Below are experts of layer 4 (counted from 0) of a mixture-of-experts language model. Rows are named router (the router's row for the expert), down (a neuron's output weights, with its number) and show model dimensions 0-255. Each number is 500 + 40 x the weight over its row's rms, rounded and kept within 0 to 999. Numbers have three digits each.
After each expert's rows: "raises" lists some tokens whose logits its average output raises strongly, later layers aside. This comes from a sample of Wikipedia text that the model never trained on.

# expert 40
router:490503580529501494443417497503580569464496526499510477478550488504512488549481514499519490550449586519524452587558444472549471523581452514527532524494535544487495474506488535520565487454518493567468459451539481475538461454480457438489481552526510464403488480538464491502467469530543438487466504469487491505556554481502469524541509527506487476498524481472437449543524486499507500534517507453501542520478505485574555491409521502582432444528540526392393465511483480562493514531455464451477502467519529445483468493561571493509496466580583460548513492506463526437404461427533440468541479448483556513455499524449476484565465514585420490469537566431443519609521512480475476540532519499496530501507481482545502527522582427561531493482538545541490472486525478471496498494530471
down0:505525499519467535500484575471528504454548552484432518525485370493540482464494453540456497579514496455508535521576466533488568474514476521549518538502520525533559523549487456546466537476489513455627490464477419454501546408488528475484511467453502564570586510485487487477500483445552544460523490531620588477511518528440488544480473524459494446462504444544494487454532562460447525540469515562489419475552442537569458474501524450537445458512514478480453504531517512518464524513575538481494521432409537482466508448540529482493505477484517457451469515484451451530544460539525500495443466465511542489545499461486510491500537481491569516518536572538507480569566465513483513517539518456486494454519470508443536454467487489493479473517558531537457557538442444384518429484485508
raises: "-", "|", "\n", "Other", "–", "=="

# expert 46
router:491557447473525515529459521510509492442568502548550529465444537521547534463496497456566459469530477554506425490508448476523506446422481564523458595550553517508417511519515452377507510454521493482435486448551464464457437544480437540501484445458538505487475522425486515459520576556466466502462476580537424511523494465541489547538463520516522545530457513582501518480497550524476453468519534441528523534496438453491530502451485419546474468467538518485480543576521509512521521524533488450579468457489566519477427523478466533457477497537569493490528425490537538581535479504491484469524447518534447496535448560552522545600456457517528499500540539519539561500483532531480479479411496470459517412508528444543474497489537505499500574547489482445472463533507532452562489468458535
down0:547561490535484462476492557474430532499445489546526497472514504492558519545518517538512434548473521517515467517490539518528514536509464496474491509511468448465461447452439484516386447472526483455440465496548473473483527534526622482507474449475433534514536534520557538528503511569488449500557565519473501516524446487540390529519487457546490451503502543588477563539473485553571492472481437570486493457527499450502514491454514466549426462488492429519473531590496489439472573535429505571568500519510458431533547490522494443497510534518421523498439510561514532468465541519609497504470573502474494503449448549553562481517467560510530497518474523558442493531525485404517477495416496526453526520512527573487418477513501437558496543518502429515480471480487442467520506465479493
raises: " a", " seen", " the", " part", " known", " one"

# expert 29
router:499492456453487508449427475523476507485525479561523453481525520504471552548511450469523524510495537527518431556464447408487466450595472500559495539520545500520507488516499542512514463481460493583440491503531521502505565474447508476555520533515480488483431507495468514523541467509509524506450488434525490491512513485539490575569566517525463481446496451504476515505518428520490488530558487362469506500509459499522517512408523490557436460511487498457472469521391446523515517491440530494484526495537517478453498551525547529526514481596586438497462497476438556445451485441509475481584529387434541540514469509532469501581503494524449501504495571437468540536575487510505479549504498440430582555489556524479534517561577488549544513448522502538485537507545400438508514533480462
down0:481472484503471478477519572503563478497462481519488573510470575551503523566525476460478445588491541549561473563542483484530516588543541492532498484456514504451473559459508508481530474509466427551534387419530514515521493570420488484543496518492549443446602514549526459483529482523521476516493548505500539508489556493497443520486531477526476485493529479548462562492573472459447448511474416500439489441518499483469493451466579583499512523527472559457527508485523549527512468510454464513557432510514530482493514512463442523497527555489539464441481545492497436495416477547498545452535582464478533399540512533493420480437539469485476504522460464450423466482434448462453534521529504463585534482521525488481474568493510509512482462462443482474549554502494476517598420523510544
raises: "In", "The", "===", "\n", "====", "=="

# expert 39
router:457521498434510476470513473443578530465469513571520513457508457505479539490500516433441527529490415473512497472511507475439515425503508536530546501449548527484463513540522488498469521493445506493559490553446506542467435491451433516519491468522448454455422499493545538497500524485454483476503465442504420425561505512533480517429493476508581586456491518543483496470483462531489465562528519541502519490532506513511520513520515477544525509496518472558562442482470522526499498501596418523461517532535557526475416521476436507529428503455435512480519549503511466536488620579526534566515533417438523469477424552599535553520447505471488507506480564610514401482468481492528501502578569471511474457393492531513475538515494531470481542497529496500493572512571444489523458499527546
down0:524510481393460518436423531499598475487422483505459481524559501503470548497506486555482464487527543414508544512435503546477490490557495506506597442517516507559504489436518549484559484485488539524541426514615461499500448438487502530503506490551523479494494457584503551530462473435475537489557565522474518557527519512495550536509507482483495473509478494538440469487516497478496579498499517491510510503491471531519496532568510552479533465493487450503456416470538455472548608561549560541520526545517462429529507512425463542464485442486468424486460536461529483451514465488523504533534460471421477456498492539504466522480538491494500522472484528491549482428500389567516450467503584492529453532402515499479506577539505542420503535561509545517506518480533541428486470488396491
raises: " at", " hold", " a", " in", " were"

# expert 3
router:466537432357499550488531509442456511499540471538529486519440448479552483434468516466541468491502463512471501533551507513527480499568462559462500569528516487489397461497548586451489514512535517440421528505540498478436538580460482529530543462500520401485494483418501489490464554555530443564467422516528440505518459461539522494533441502511505553523537512549563506524548456509462477494524465493509547540545499493447519538470458423547476543484496467488391516515497526552494547507544494499521476498493587566542516554498471474522495466570526498514563486510483559593499530537477466475456522460530499522567535553562509484516447543494533433441505507500523566477461493490439520413465485480461445468562506455498453474447549482538487487476524493533440422543513532505541472489444537
down0:495497495403561474595542578428536552528533487534418547489457511434473526571501544478520497506449537514569473520466447483529432496544503471509578512532463519485475463422485411479526532529513466501497494433467496486458402575549477536525486541499533549507515522502482485549510524497497531537529527525486473451548549524498533506477439452512473495465479525517416493559530526567544442527432500421529541503478545596512531461504519513556500455525493491487439490512490489494414467490522549475482546451521416552509491568499479523443468508526449514552481516451518391436510550523490524420539517563477487546455461487453553487512408423514484540433472511515554490458522562497478567545580560510487555457504519475503467463490563493525475467546503483505433520508450494511509473472467519
raises: " also", " a", " be", " not", " the", " h"

# expert 11
router:459509581557506504448522503462450527569499504501504503526556478550484486438463538532519560520462435459532482524566487448535484516545516478494470489532513520440533476503505463512543552494560435532482517430446562467498473497482459438502486549512449533498565509455466553515464505496512591456510512485498467458506487480577478509521469465544526425451446516497524491488483482460464454472539525463437510447401482455431505503480503462516472476558479473450500549501457496501472523528432509493492555480476514490530565433491465510469552475509559379483466519564393556539501503565542547498511460505556576525618494527480554555444449492503514496493490491547535552421518538514506560581468505506446503448495510505581468506467496578527501566431493487507540619492504517461582493458494462
down0:508475476486548495528504539561457479482476462589512533523389463435553532515461479503459473518483588455465497482540509459551566562549522472431527492503523441503478540504486534502468560479445595571497451504517461523495484541458446522462514609540505503533473451492482564521534522428426465495470496570472546530512522515525497465469466509523476504541452540501438531518515530588424521436513465533452491506462501420580484442512481498545537560435502514459477538532506435508558477394499468499463527442431526523481547431499463517526440570565438509444472535563509479473528453515531571532511470508448458465514496567509469537545419429559459489483509436505533539517490492491518529519421464506498488514564549445524468528473467563523510537531498487491557509523522485444487533487476525
raises: " in", " at", " a", " on", " as", " the"